{
  "n_layer": 10,
  "d_model": 448,
  "n_experts": 64,
  "experts_per_token": 6,
  "d_expert": 64,
  "d_shared_expert": 384,
  "activation": "swiglu",
  "moe_layers": [1, 2, 3, 4, 5, 6, 7, 8, 9],
  "router_score": "sigmoid",
  "normalize_top_k": true,
  "routed_scale": 2.45,
  "balance_loss": 0.000997,
  "balance_bias": true,
  "router_cosine_scale": 20.0,
  "init_std_router": 0.00711,
  "lr_router": 0.000222,
  "vocab_size": 8192,
  "norm": "rmsnorm",
  "norm_eps": 1e-05,
  "tie_embeddings": "early",
  "optimizer": "muon",
  "lr": 0.0109,
  "beta1": 0.9,
  "batch_tokens": [65536, 131072],
  "seq_len": 1024,
  "train_tokens": 541600000,
  "steps": 5592,
  "dataset": "wikipedia_en"
}
Below are experts of layer 7 (counted from 0) of a mixture-of-experts language model. Rows are named router (the router's row for the expert), gate (a neuron's input weights, with its number), up (a neuron's input weights, with its number), down (a neuron's output weights, with its number) and show model dimensions 320-383. Each number is 128 + 24 x the weight over its row's rms, rounded and kept within 0 to 255. Numbers have three digits each.
After each expert's rows: "mostly gets" lists some tokens that are sent to it at least half of the time; "comes before" lists some tokens at least twice as common just after its tokens as in all text. This comes from a sample of Wikipedia text that the model never trained on. Tokens count by the router's weight.

# expert 30
router:130094118135139167150110131130110123095115108147120132123082134137145150087117094127091170155160127118157116133112084137088164133124155161138142124118125068072150089087115115122120130129148177
gate3:154105166100096175122114105150168156132148142127125110113143120144134141099114160127143134110136107127141113193102102136140115084101150102132105120132118144111114149085163104147124093139115136
up3:153167136119115089122153131099140158105113143156153143116152139125134165103092156133104155127134104100092138140131078131107148107118098091167132129136142141108139166120129140069125161112145126
down3:141130131115130143135088119106161173126109108088116112148122098141102134103116121105138120088109110086180115148130141107128116115134158122144153168144158161140107163154122146154163111131137121
gate4:130141126140088127102124089154118122138141146081102137157116165175117140104150157131150135128132120144111145098124148118162112152089112160138093092135178128128135109131114102123136091119123124
up4:144134104148116139110124115111128122143135166121128151135158128155129137151130134118116129172113111087122155122107125122139112133119087102131103155092139158098108131149138140120103135143145111
down4:137124171097123142150101125126080092153122124165126121138182068128134138128123148130106124164145128109132166178153145123175141145176188118111099180163161145114127151134094059076130145156126142
gate5:067120157092124171153101123105154134080120124128115147175096110150166111136112129115164135130132134107140120125132117146163118108142163095124108143143147146099142156114137111151132110146141143
up5:136105138125082079120088121083124093084075098182145121125121139144128108139120132103118092127108122117125139157121156120145122107121142112071137141106127128094149115147155135113107087097136088
down5:120131118141115149119119155137100127141135113131129100096130115104107132107110136146117129140106157117161126073159133115081146150134136104105158144145155132141149092133124152173166151131099120
gate6:134138126162116123128104113136113173149148096108134111127111118151157151133077140133137161133159138166082119119148142131134146133118136155103142141139115127124155157097128110160104140128135162
up6:141135129131142084119117154149187174121150156153120145120108131167080134105129143115144101137143117124128143157124125095156122119122144133096163148164103120091105151125144157110150166130110120
down6:137131113105148158086117151166137148124161114131122133130138147144099086056129119153128140172107091100101137104142112124124114182136115122144172137168148107113103128125134111122121132147173120
mostly gets: " do", " Do", " did", " does", " Won", " Sho"
comes before: "|", "–", " |", ")", ";", " not"

# expert 54
router:114122142123123150115113143109131136102108112131117087132086103128127158070092111105122177137134152140087124166139120131102181126089099128118151090119131113121107141079114119130121165140097184
gate0:125096099096137111098136176144128153134183104162162165115136118117154137112127132148109097132176139135090112114111128132094115154103110138146131139132132127186144149128106125138083179138138144
up0:136149109145150114140121095130100134160090137115105129119118109131069115134138163119116160150108099092137087138151180152134127083165159137148132120103094129083083116138138131154151096128121127
down0:107133155124156130126121098137160133125131108084144120137145130105130118110131130127168158135152130147110101142128145098149147138146141127083130140114081110104145142134164116123096112151129111
gate1:159149146117196145121132154122136111120162155160189140096128134115110182095120108141116097095150129100117137135119101124155113116121133104150112129121132162147105158100092145148131106143101140
up1:129156125124108149127137102148157140196114110083124131113137133134148090128115117115116137146165154126086090111139135129140120139102121142094137112123127115103107103184156140125136104137136086
down1:131172120155153142110149127120148125149178161122141103103123155125079117117100105149158131179139141118144163165161096146161146089083187157109139133124138125088150168133141089095145135078113130
gate2:141129131154103177145113154094158110146118137101128125112163119133151144107116122138135124081137110153156130108109145122117162127152099172094108136124138158162071137111144108120115178093189115
up2:137157109114161161145152146158129063123172131136126135098147132081146164160173101133108092118137088108112102185083106181107146130143112165112142153103103105131138103119117109112158130103189138
down2:099073096120149151101105120107113105130144100109100098115130122123082153149141120133120155154114112147138120184134141161117139121142108190140086077126155092113108141134106133144107141153079129
gate3:083126104152113163135128153120158131105113152113160132119146064125160101113102119129119126129155122115123109148115096149133116094130117097107114180101119136142107097134152155134134103128130074
up3:140125134122129102149133128098135148154124121106148119125134183136086121110120149145126079103128128113165144156161138111134091141124111161170147114136149183117122099118090122114111141088131112
down3:128116109140136142139107086140146095135163155128081150150140083134133110078088114113140114106163146116087151149125167136164118158126104120115160126097135111131134083141137113143128152166127140
mostly gets: " Me", " Sa", " Ka", " Pa", " Mo", " Ma"
comes before: " of", "s", "th", "y", "d", "t"

# expert 23
router:128117122150156101117111123104151148100124095141130152133131135107144158106102139152105153114133156160136107125137113175098132145067134132140156083119138127100170118127129108124083144135114147
gate3:121156107139118167133108144123093147174140108117154115133106112098157140140114115154122135141143101119130094147110139137151126109152101116123107118160104124097135132145149137117132127185097122
up3:126123136116127136126139102135156172083135125158101083183072134153116105141162163105126146128112133125137137111121085125116137135103127150137136129121151146151163127092130105093131135086094117
down3:126172149094116143160098110114130164129123118131141096176100126158117124089143124100138134105168116135144106090131129133098124103123122144125113078090132146101134126095154107125144137134117138
gate4:149126115123121132173118147124125135088127102119141123125161123063136150107088086142129166169148097092185137128125104171101133142133118118161125124083120109136148133103148118120125116138166120
up4:131131151168102096115140165101131150147166124149145133090121135144131109087140125127146155167104149142135083151126100166147118110081095136109146159157123134117099101141127104135098150134151133
down4:102156108110141131126143111116139147144111160187162151118113113157112131125087137137166124161158134145122070171116144117106157148148138115114108155118093163091100147090108119126132110142151150
gate5:113137136158084126131132129096149141051113129136169126106098115122091136111087113134172132110108154122130114173132108160124164092132106111142087157127133147134137181095153114118131136102152100
up5:100141131163151141110116134110120075118121100167118137120097153137184133119111130112101160114108166112153105084158133112122128161117101137125139136148112095203126102117122118120105149116098144
down5:094098134161104114147150119091080101120159146125117110122171162160122177137119112115136131066151165116139156149100156153144132134132152138181122139162097144136156132079110079173118133107144128
gate6:142084081097181121154120128163147110092124131129112171120113140157138118096109104092101134118149131142150082115105093140105130123118145107134140158101111107132132145157147139117120108124155153
up6:134127163098131167111121163143117105105115084118132123142152133091110135157101100143129127127148099125146148108090108147126099136122137045122105131116110158157126135147143150135089113108078095
down6:092160148093166126114131122129094137185112117110129120126166158122110166109115092147105109127115123162155130169098117105135175126108107115144131101158132175146151095148166102092102094126167070
mostly gets: "qu", " Qu", " Fort", " Ter", "enti", " Marine"
comes before: "1", "9", "8", "0", "2", "7"

# expert 24
router:125133126115102174113056080092137156120122100144181143145108145104147155139095080130087182134159135135143139156153084143105136144142136125152141082095152135116137115111153125106126153157161149
gate3:127161142097126157120143102144139172100149156125148153104126131120141108118135125160122109118158103089128152161165097122117151138125154138140104139089124161095130147111154123137101143132174085
up3:099125144147130154118153137137086125120129130129193142111119141101097169093170140113111131134160103162121140114123111144065107137139155103092142134163153087120181113087114117160121108136108169
down3:134098115181141113105128140143158126145133135145116100159143137081160171091110146166108119148099166129123122171134099135116152120137120117146076125142115098145147101109183127140080126131146101
gate4:145152099118154123147126107136131149077131118099137098154145131116155126138121122143094162076135130102133130113162091114136116154119165129115130102119117101150169131130185170105143119101111099
up4:140119099169097113118113129122101159135137087119119119119124101163143120164137159158106167139141102108149112107112143164113141149107121134135101088122169076146153086134128175154165128169096121
down4:133109111127119146130139122157098169115127146091163102152125137092125115145146135112134141127097095139140091109135117104128132141128130129140122083116156112118145092161158162122127164167139137
gate5:110126102164132142128129125126115164119100153122148124139097110082188142135135139161106190125145101165126118108157126131092113131111134128113131119118145138153138070115168123162140129117130114
up5:088137115110155171127114108138157177139117112139168098128098095096132181108108155099088155156149120100160152093143111090150114119120146092142143112116113085132149114094104121148174153098162129
down5:117106138141140125125153131122118141113140124112117106126123141134126115157140154137133137128119097122159149132128098147142141107140145115140152156123092106104168094138113159123150181099136129
gate6:138146138159155149116117090148079130151163124119136119134142114127104119135128082139096155143146139166176117128129177142112134108119179131126152125133156139146105168114081094121141158155153136
up6:123123133141136137135083142092130145153173128170157167141129162101145107069106077180122129108155114095113151108152096117139114115143111100124114124098143162155103128139135147103120154116150136
down6:135105095144145139108113124166073102117144160100135124150152154138116123105147143100140127135123127137133109102095143128123174134150145116132134128101146174123130147113128101141128130126135118
mostly gets: "aged", "′", " −", "‍–‍", " (−", " +"
comes before: "2", "1", "9", "3", "4", " "

# expert 52
router:081163166086136131094097102127123183109091141139142092131154138125155141096104101152140160184133121141107135121178116161147138121084166115162178139158136085141115140118162128102120122138100158
gate0:100151113123122145141186134104170152104066139148095113148144174122124139118131145113114166149123147104116145064114077154123134151094115125143116143157170128137163143169169135111158112105150103
up0:115125142139137185104104143100122104152112146154128154125124191137083121130129141064107144153147134161109085116114072139144133157155106134150129121113109142094151141180140144137154154157137134
down0:097162106161146126125145196118102119140165136159173117120124155127125188143094103113113148158177137157149097147091098106135141159148086136122153126121135155113152090133151134123154153120158169
gate1:110116083115127144137110102123145141120133124147125102147054096118140148110122099127112119146095141140098118119124131132125149126135126176148107156119087142135146114076083073163083153124153130
up1:129104140109168095139132166143152136152084100159156100098154143114143091136136142114101112159144176128123112170104152122146079126153079128134137163113130136138121077113138120088128133135125102
down1:189159068161115121109122131097147120152131124125119075098166111123125103111108128149118120139100120105073154108124118131134118124157096110124111144119157147103116134137144125064115143123104110
gate2:118138117126135132136119134202074136134093113151155103152128124123143166133117141127121089101121151111172147134145136133131126148093111168139130173183124122149088093136103121094125131099128112
up2:138153137107111110123121155128156133160158134142134149100154192121147160148097088119185115096094158132101122168137168133139101107152156102081119191171168134160112118112088153132140139113118157
down2:119113131143146146114111158121134077146104165132177065115124115126177138128117079115125111111141112099076117130135134111100180116107161098138077149118119141129131108143112132170159112118149109
gate3:113128110120074125126134122110164143108104169139123163133106137096161108103092111149129080147114121141102153116101140117120102134120119151117100124117079152123126118089125127130128170157159124
up3:131118142155140102179115103149120101141096180163093113147130113152139100159120146126130142123144139077141088128142161115108116140174118119147116147098178101130184140120097122151099146104118167
down3:101168137152175135131151143158188107164127137137168131113116130146069123094152089094120140107130130138133095143069150095144127119092137154128185141110113126121161096082141132162131144162103212
mostly gets: " dis", "dic", " pro", "pos", " secur", " remov"
comes before: "0", "ed", "ing", "ation", "tion", "ated"

# expert 7
router:146091170130107127109102124133143124122098139108130172093154102083155170081116116132132140107120145138139147157115098158061156136103147130124132117101110103153123140104121116119115097153102123
gate3:117158157112114104131138126122148153096153126123139161105138132151108132098147141114091133130116111116131128113126113142097121121144124142075137140115171162137152124143132119150126123117107118
up3:115163154122132089116092136114151106161134155127130104106147117127123129126115151149175166137131162132124110134118163136111154128090141116082136104179141127148129131138126098123117068114128124
down3:142087178131099122133138109117136141108118143153097108142120110110107138111129187094106089129129115130145057078116116092121109103049111094138141146141069079096115128141122103114133111123102112
gate4:117162143093100126110096103113115168120139141129144126100113139140115132116128128115144170088128100122137143131105111134150108132122145135107086143149149122141147120129131134124134136170150112
up4:109116098103184135117106129099172100111162102139116116135107101133178136113092113164112151117125088127109133159133139139104126162146156125129090084118124115137103144138175163121125138101111155
down4:162121097140145138111122159164120118115151125166110127101113114141145095104122108145123138146123155101063143146122129134121114121137143122172086096135126164175126129163125154147121181117156178
gate5:142177151129123102139085139122111120075120152162150186127134123137117131155182134171120140133129106111116103145150105105143194155111144146115137176077134130121168136123094107145088130149091126
up5:116136119120102115112142162178129095104123130156120135114111115125142073132164158135118124095171115127133120115134106141140061137168132144109125112149118148107083124118157121149169091144096107
down5:126123126163093142131142135175124116124147168118123157147117105114147117145127095101166094113114138148124127107123149150093129123141116139124136145161111142156090138123175099136143078119108117
gate6:168172070175109123128119131116092098134113134168147107156135125102138101176110119126104129133139163100161175095105187114156148146151105150117116119100110147118133128079146116130178114126111127
up6:124154137158106103115117132128129113118123158130072177129151178113170121143142162097130133115127102125134125115149135142132132143144096110120143128075107109119121119125130086161109115140113117
down6:153141117087159102120153105115174164147169107145119184099152118128131153108101109131160147174143113137146170129116119148127191173116113151124140169112116119131139109150131160064165120156138133
mostly gets: " —", " FW", " MF", " Votes", " Apps", " Result"
comes before: " |", "0", ";", "3", "4", "5"

# expert 2
router:102121158085144138073106133109112143148100112138158151104127139131119114127131119129114161154129100152096114132132119119107122133081135135123148093157131107141155102127121119112137159184097121
gate0:112136133064142121115145086090133153128129139134169143143129135114092110133123133157129168128177045112107094137093097099116113167124167138124115111117170112092140118127134123148101116155127159
up0:126109135168160120108129086077155148129127120116140085110135109133106125157159144100133140147168064142101148134113102163119120130079176138126130112115174099128145087202109107139141185150147111
down0:141138105130137128114125142096154126151143145148160138106152099110092124110113139171122113152088143118101099135095170154153116140124135083117088102170100140133134105118108156140128164183135105
gate1:145134171154150117106094093143141097181124109099119131132160132121143120109136095125101143104135104131177165127171097145134077158186116139133162128114120131151149156130094157154039132125085070
up1:148157119113130155149159168172133141113122148151155147089140074088137096162141119136100140120102104093089146124132145119130166141130148137097111135160104119100175171109121115118144081123159158
down1:138128151169112156098138116172113122122163112168118083159127130154145139135160128149158169102137148117119112141162149144097178185116142178149100109139140139129147094094078161111151145161095142
gate2:116166106097124168078119112132134135101079129133080176116109130127123144141146118144136121163129130170160174160126140139097148140162138122095093161157154108138144099133105128190125132147159135
up2:140122155156166140125091116127099149152150148118156130122131152152124158122094090128141120095140158098162096131142103125143150163167096128126168129140093128126103114123125134130107136119172113
down2:118125094120101137097130115139131112138089120153113112149134159164140202101132115184139126099101122124094131132134125078112116132121162118149144157153153142139142116088117147145118166162128129
gate3:138115149102092132143114136154144121082156129107144130098102136140163133101103126122125123113137142121153087139117149145147163152113115156089117110118096168127099131118144179157161133123140133
up3:146120102135158128087103158158143160137120142102119162134109123158128198141137117155117120107134118169156171156187143163151083127136109148100157151115103169146144093127097106161122111114136101
down3:152147113098141129087127164130077160140101148148127163112130149116094089125106124062100106106136096094149085125148127127123137135121119145127139121127121133125140096152140120116076158148122123
mostly gets: " many", " Best", " Women", " several", " ten", " Con"
comes before: "0", "9", "th", " years", "'", " career"

# expert 3
router:113117151140121133115114125129140102094123115139116139083117128075118161109084109114118153162135111112142098127123068119132189123076182142093124070126110098121137141112142139098142152147129103
gate0:065170112134107107132158154089156117069133076138124117145123111109161152119099201111096112104139134146133169109170157086110152124119136111130116132159188145139151139125156157099146091122080123
up0:075152104129125155086128172088109127128150085144139107173134122099158149136115169103122086138153144128125173117158106114110143081127135106132136139154180175132111116165110116105183097134070118
down0:134107109157129093118182100104167140097146131073162123139110128143142114157132153120123123116127140117156151133119150151107158124150084120119137126158162152109081146171114139146112087129082071
gate1:067150156138096104157092145126119138080121155153167145109139136126130108158130127126118151151127115130103115082145077135123141104121147093119100129156125127125082160143140161176131116116148142
up1:152137138170118063110112116113156139147119143166101175098106119163133129137109153133107196126100125177108111116115141181101128151150140091145141175079099137125117108118111147139149115115163155
down1:120111113082087097159135158140132104130133145155138151136138109167142171112121104110108088152166115104112132108134110137168127062162164058161119134113153133128080145111111113126153148083079096
gate2:078168152143158133167101109189126138097124136097090103112114120129119113139122126108123137133155166132120117110115131134078154106159149152106135097174149170130145116106144130146132153145155081
up2:189105124142163117137123164105107118154059091128130158155135131156119156177137145126132137112132090124123173178140137105163085181118116126114160102145143090137120184126144159143135102116126205
down2:088160147138111067121183118108118129113161074159120134120122127118084156089137104135126117162079104131134143105120137174129114103116143102170146129146118113125173119137082160118142120159083138
gate3:090144106127112130153128093127121129153090118081133122115112080131133136119138180149144193163143104086138061095158122128124117117159090133165155148147133128159115114127095095125094153087104116
up3:138128131105186119153099151105128130114128152125079130134150132145107092078112127165149107150117142149137101148070140121119131091111156104111117054109064128140132128147157139098085132170129118
down3:095112133106144119132111161144117139112130137143150096111155103143082110112117143098148132132104106142100101083166139126131144135144170106076092143132139123104111150084095123112118106124133139
mostly gets: " where", " when", " well", " So", " so", " until"
comes before: ",", "–", "5", "6", "4", "8"

# expert 26
router:137118158145154159084109101133139163148123140147117160123082164109159166081113149129135168135177081130106126153118086110105147137125141118144154113158119130124149115110160181116105138106109156
gate3:128127164142151164113096130164087167118144157137109169122106129135168134091074137148116136138147126155082155151113110169137132144084097107123146127137108136131123129153137148143093108113134123
up3:126114101176142124134149125169145169137123120130119128148130122164153160097111133132101112158153140161094152120088142163128170119119061115146149104118094142127131141130163154160151139108137141
down3:142100112168115105109115101135103145120115110144108157147090150155138111142098128094132104136114137090085099130150110098093127153126156119131109162132125124144126126154124134112099149116168142
gate4:136091119098125122097115141156144122140151116128128102090132120095130131119146137118114112136114147133139109126124074112170117132130113133132139147116122142116118134106137165131104102128138138
up4:162143115103117154104081131153141137100091156143131146161115064123107142111134111099127129074146131157134143126126124095135094126148151181120146110139100118121170170155145139076127144148145150
down4:135121124104171132122136108122153142142117138139160117153147127111150172157152135137143142136131161090138177122147120149111130149105142118083122110136099121140113084142134135182136118076132114
gate5:105125121141166156181157132121162138097098122097123124149181106084143113157153124114164144115122094090125140166129121115150119127151110125121133119132122138090101168116134117154166115108147120
up5:139129164113113159157121105161124137126101088150163108115118113164085165119078093106159105130105175136129147116188102129102126144090128163089104118114141116077112151117123086146078119133199146
down5:159099119187139139130136116147137131114137116107124128122176131112139100120100143096128101125136176175152116130115170112122140097151074144139154116124149114126110144146141139128110117123166132
gate6:122141120153126144087138148081144156109094125160124112130154109111132195135142118178105146128150114124137134164098115123135175112112116164161082126155141137129171141156120122134158151107119115
up6:142128135169086136130098114115109158106133140107162121155131096132165188122108128143122096096150123125123161173097140102141125115127131180137111140141149157144151115151122140113156115098117147
down6:119163104122114130128100137134139120084137080127133150101118163110130139122093077112153131160089145198121088169148150092119130132148142144131143137126179145107164138122145142146112122120121114
mostly gets: "_{", " pm", "}", "′", "FM", "})"
comes before: "0", "1", "9", "5", "4", "3"

# expert 50
router:154128174108138150116104090100153135119125105129135146103138120075127152091125146126089160146127143142123124109139115152121162128085141168105133030148124095123119143123168145115121156103081164
gate0:122147152116146115154143150115105112165124077147142158128127115139133108099119097119179105109176164121111082123116101114105111069097097128102158070125136119143146120129107097112106116164099125
up0:114117150115103129137129120134144099122147155115139125119136135104155084123134107199162139117104141124152109116141085086111149090132107153132098103151164125172174116069123141125155145149149131
down0:144124102090138157095151130166113164162107142103106130171174155122108108157161162165112110192143145094121108180165164146152098153083129138117136129111120138119116112120115080137131100134068153
gate1:133149128128162066133101104134108091072119146122138146158124119110133150150120134096160113120119143111084159149141082132147091125114127152152095142112128179154109100127118119088111096095124104
up1:128119150150121123143090126167149145145131149104120141147115128169119117144116135133125145140099159115146162114107100126131126171088140117130107153121119137131101181132143143146164147104126101
down1:102113154154117171121111126112131093104096139142144146119129188117142150117099120117130161116138100145120132131131102138105161125175115129138138094120098143122152153148186129134108116142113152
gate2:099130104163161138137127109139149107153110135145096127119136068113123117144101162126074149107102136154120104111126115127131153120130134190103129134126153128145148083136116115153136117137162120
up2:106103143131108148137118100138150139114148120131086131080088106176115109121101158153148140143156141114118116145135089147096129119114124129101161149167146164102108144134123088156145173089127102
down2:143135115133151152113103084118132123108158146123138148134161121164125068160127152141133140174118119101117158117148093129165137138128145142097156097105120120115174099101110094126117136144080162
gate3:143142114130107148133134085156143151118137125115122110114132140102128106126075140136151112141115175146104129132104147121137134162126100120115171097165105151134146125161161089115115143103089121
up3:137120113104107148138107116108113164123083124142115153130126118191130136132093144073135125116168071076182088115129113158144100156160122111104132183091174172084113117105144157150126125171128112
down3:156104146118117121119153118137145150128115161107098139154152123124126176126123124112142117112179133157120165165136116134092087172127118126120082117195141195108200112110161131143136108100147154
mostly gets: " years", " well", " early", " public", " some", " year"
comes before: "ly", ",", " to", " and", " in", " as"

# expert 31
router:099091160106124154113125104111103164131105134070131158099119147103148162118117116106071144141135107176132135154104131113108135158126160133131114142124143146126145124068129135116108105181128127
gate3:140117140131105094142106114134121111157111135123148109100123102104140138114159129130117177160114131099158106140128163131161101144085147155159113140110149122127155108123153141160097121118054103
up3:139128154145152156139116108091149145117163125110130165137127098115139134136129126150104127103139090132104117085110128120081150116171151138097116094154123135124097150137106126160135135149166157
down3:114144148105160096117146120088172124150139136086139100123123170126153108125104111154115112105134168099144137123102147100139117127186126130079143088121136121114084129107084174157183086123149099
gate4:097127116112122088148124119081145111113150163134139129098118127143132125154097112124105150148148141065101131120129175102131127119129138125171069117101152101184115127079177120133085138081114140
up4:111133131094174143099124124139121148145123101161142119166094148124111174135127149094148105062159107119162143111112135108119101111150153127106185117166160112154094140149134153123125156151114139
down4:138067110188196111101180128133147128122119097115147105123147126162134122148171130148100160129169134174087155147109098127133139127129147121160128139126124151132104140136161181148097109099163140
gate5:129101143165105092088165134153089161120129181112129178154130130127125130125099099114173132122131128197146131148113115100164124133107108154138108118125157092121160123122141133082131093082119128
up5:151101132111161154109121113125072174123130129125134156174104091145117148096173123116159110146143161141108155138111087136119154136139117131139154160122104117148107113137095100106113127169081092
down5:144103151117135154144119120135145143125134099128113145167126083061115074174158070130173102173093148102123144141098150088103109143134134129142084122135130116125151132122153096150138092091128141
gate6:106176119117167141109138144127107124092138133107166126153154115060098141162130126090119161113153140138151153107103110142169102114156130142105151082106147134142127098097131101108144127164131147
up6:128102119159136114106088113128127115098133178106125133126152152122100103154157147087134132107150124051104149076102129106145144129130124141131146141129152116150113170067117113077116117164143162
down6:153153110147148128119101119122124147134132098137129099112151133150106094136119160106100158110102158144064166101124117123141160133076121121074151120150162104133108088116176156125120115128127100
mostly gets: "|---|---|", "---|---|---|---|", " sq", "|---|---|---|", " Votes", " Apps"
comes before: " |", "0", "1", "3", "2", "4"

# expert 47
router:121116173152108101134111089115158123090091123137123149158103138092138157127079121140090135134186102148123136132144094129130130114114154114141140112154180143111144114117140152120121133116116101
gate3:109127141102149124130121133106158104125099144117128159104149152113124097101135135106143120154141087161164148132145133127142150112091110109131154120112174112107137107163143103088132131124177125
up3:159191107111152151096123110134108110077129143079110122135111143147155157145160134075115092134195121153119165085117146131131108128158123141138157104152143121125131071129132058151114126146129148
down3:112090109102130090120138142166135174107128143104115121130112104108105089135140136122114120149115143177124131156093165146127141095162112109122085133129150124116146096090155128127110121191145100
gate4:118134126078170108160146113133162157105129118111160129102154129126117121121148086145117183094142086175121076127089150135124122176102138056037124126138159166093102113160108097110120116147118098
up4:103148104104150108136137108140110191168128110125159132133141150165131158118128130142150139156150098161121069117122137136098143149097086094063080147175167178140089127145132091144126143160155075
down4:089103162168127120185150144121135114138147167122141159149127135129141129143129109140140103135141129084138113130115117102122131131140121133128137135165127159130079137103187101119128117128129118
gate5:104154135150150144127086131132140147147136096161117129091145117167116116123158123178119176171126132122098104108118117115135112124105128117165101108152142149127121152139127157124128133137149101
up5:112156125171135146136085089093139116120058145081111127151147083110126116142124108103151111091104148115128146129171152113124135180133139114095125121119097149102073110101104147128126099095102128
down5:106129137148139158106142164119104144161124087135127100132130083110127148116125138136160150138046084132129140127119122156175139157106117130148146149100120141107115124097117126153156115153125155
gate6:135085126122137123178139117128156170110138143155119125153120088125150137206131171128129195102079131127113110100144140157127065134158178168144130105162154136140142141139118089126116139081129119
up6:116100158106115136173110128163110159102140134106181110142117112120134152139151131155116118135140184122129107137116154119127122136167093192141149169092117137138142122135061118116138085149126142
down6:124133129101165110163135196121116170091134114094144082134090116092136094118115081106129146142156159127115139111119122138134127126101089151170119144134163118085146109123164137133169079118165124
mostly gets: " ==", " ===", "\n", "---|---|---|---|", "----", " Website"
comes before: "-", "|", "\n", "=", "==", "==="

# expert 40
router:141096134133135155160091106136123125129136079167158120124112179145129188066115087133117154116158123154160120152125121153115152169083139143155141114131117094087139126112114141124144160157145144
gate0:122135137069163085121120202148139130091133156123121142169145161157150119187145123134133176057173127138132116120134139144148140152119087149112102152148135142149116117107142130139113091141126120
up0:172095127111149158157125167174146109120127105195102128099128141105152054150122101144170153096130132101127131139138146131134133138126128158107153164143181124104139152102120102148109167164151090
down0:167104077115135192149112153095133120105113126110078127112083138115136153189134131171201137124102105128120136132109165109137119156126127141111138134193159149152141110114128099136119094141138106
gate1:139157145152152105136158131123161129162092127133186145120169132119198114153076139150138092109140124118144099131097117164199111089062131157103134109092104168116166084124132129140126083170140127
up1:112162144166154130144131112139160128127144129165123141118117145100105088151077171154155145105135122135136119089127115126148133173119096175102124099132135122139146131168144090133074163074122133
down1:108188121099150091160132127130114117119103144146095119062128168132105137124097156136122147117138128169154135079104106122138121095142138123114143074108143098146118135124112126116121127177145101
gate2:174143161145120118127132137126109150158084141108142078131133153143146113133122139137123147134141148131119129125146116111099123136113128119083082126131169131119173097128130111087135115102123045
up2:086120148136098123137105136136096135103113085138150163139115122088138124116089090104092139150130101102128107117143154124109096126093163168146147113129074144144135139077168135128156128107132111
down2:096128094119163128124136155154155151123164147127151100107136133139114139123130127125142109126131120123159098125124111138118121165099121131133141114117144151123164104132131108121089156169153140
gate3:132164137141136110113127108135114150108127102087118145147134151151092129099131149159144127169117126129164116121175140119162151150123142125152173093098125106126145115139143125124163148134104138
up3:122146122116144112123121121130135156161172133147143112121091087111151113147133118127118095096122131143135074179117152137130121126124131129099124119124100133139089103118120094158146114125087140
down3:140109123114146096128094132127087120157129100132131166098130126185096115125176101162168111102160137111143137125126147128127143123131136172113174095115102137106127140129119112149103169135130143
mostly gets: " John", " James", " David", " Richard", " William", " Robert"
comes before: ",", " |", " (", ";", " and", "\""

# expert 18
router:129133108097143125113125125143126127156090111132189143095133133107150123127122125093090143140159123149134124141096089164101137137130118148156130102130131127126159129087156159135082175131070147
gate0:137124139132095132131114121133124127154165171110172149113126061197120096141118121154139103134102114171145130099173132135153141135094122149116127135079137128137141152175117118159127155118106155
up0:106138125141124121127098128099134112170118143117162093144126120157139153089118125109093109120120092156119141124182144146150126159139111109107089099092123117128135136137121133158128165126100123
down0:112144151139117110106094112099113106149150205150103132115125108107153136105121122111132124112097155167118137112195174134132151105112119075079091130146117103154098127132130123136134090149097128
gate1:118125106105047112138147145095119167068134112087124121137099106146115109140113127156129135140094135123155098143168147116109124100105128141175125118144158134144121136142168140154150122131107191
up1:133124162096131086137105120102139118170135107173109105160147134146135125124144126168106102113131085113110165148120142134141142160116129136157116134117094117146151141158130116090122119126119095
down1:145153122102146091138161103125149166085157147100154114145095116165106092170102068159137119117104112152144163161135151130108082091196112113130128127161171133121131120086136152117120143161122134
gate2:139161119153110151103143156110114124156108147116152159154123124145136149117095153111114171136164133101127144096165135167108128097151149150136109101150113134146124102133122166112097144151122140
up2:123142144115135176117131104142112154107130146064113119087131157169118134139120081114122136105134118124128142134095147143129142139111157125099139138106147183138145086103142156129122112111122144
down2:154088127133125145115125136153150135127124138118146153150158177108098120169160138156133123111109100109122140143148125134095145102126129119121142158172129105122108119130135090149118141129135131
gate3:121166129156168164146142138155153158161139123123159142148117130161125104136083156113103101091089096105120112129147117122118157121186124155158148145185123096150075125135133148128097137133136153
up3:119125151129075117126153133158163109183121167124169118096157150169146166153111170088135126134165129150109127106161118134131134144135118134175133112166140141083086112185152164101133117133135130
down3:118136088109145120131087139090140111117149095168119116136138126135143140157126111134108114146108105176150099139113139113091146132118086122099163138182086116114129116152118123130141155108121093
mostly gets: " Total", " Succeed", " Preced", " total", " Coordinates", " Died"
comes before: ":", "–", "0", " years", " season", "ed"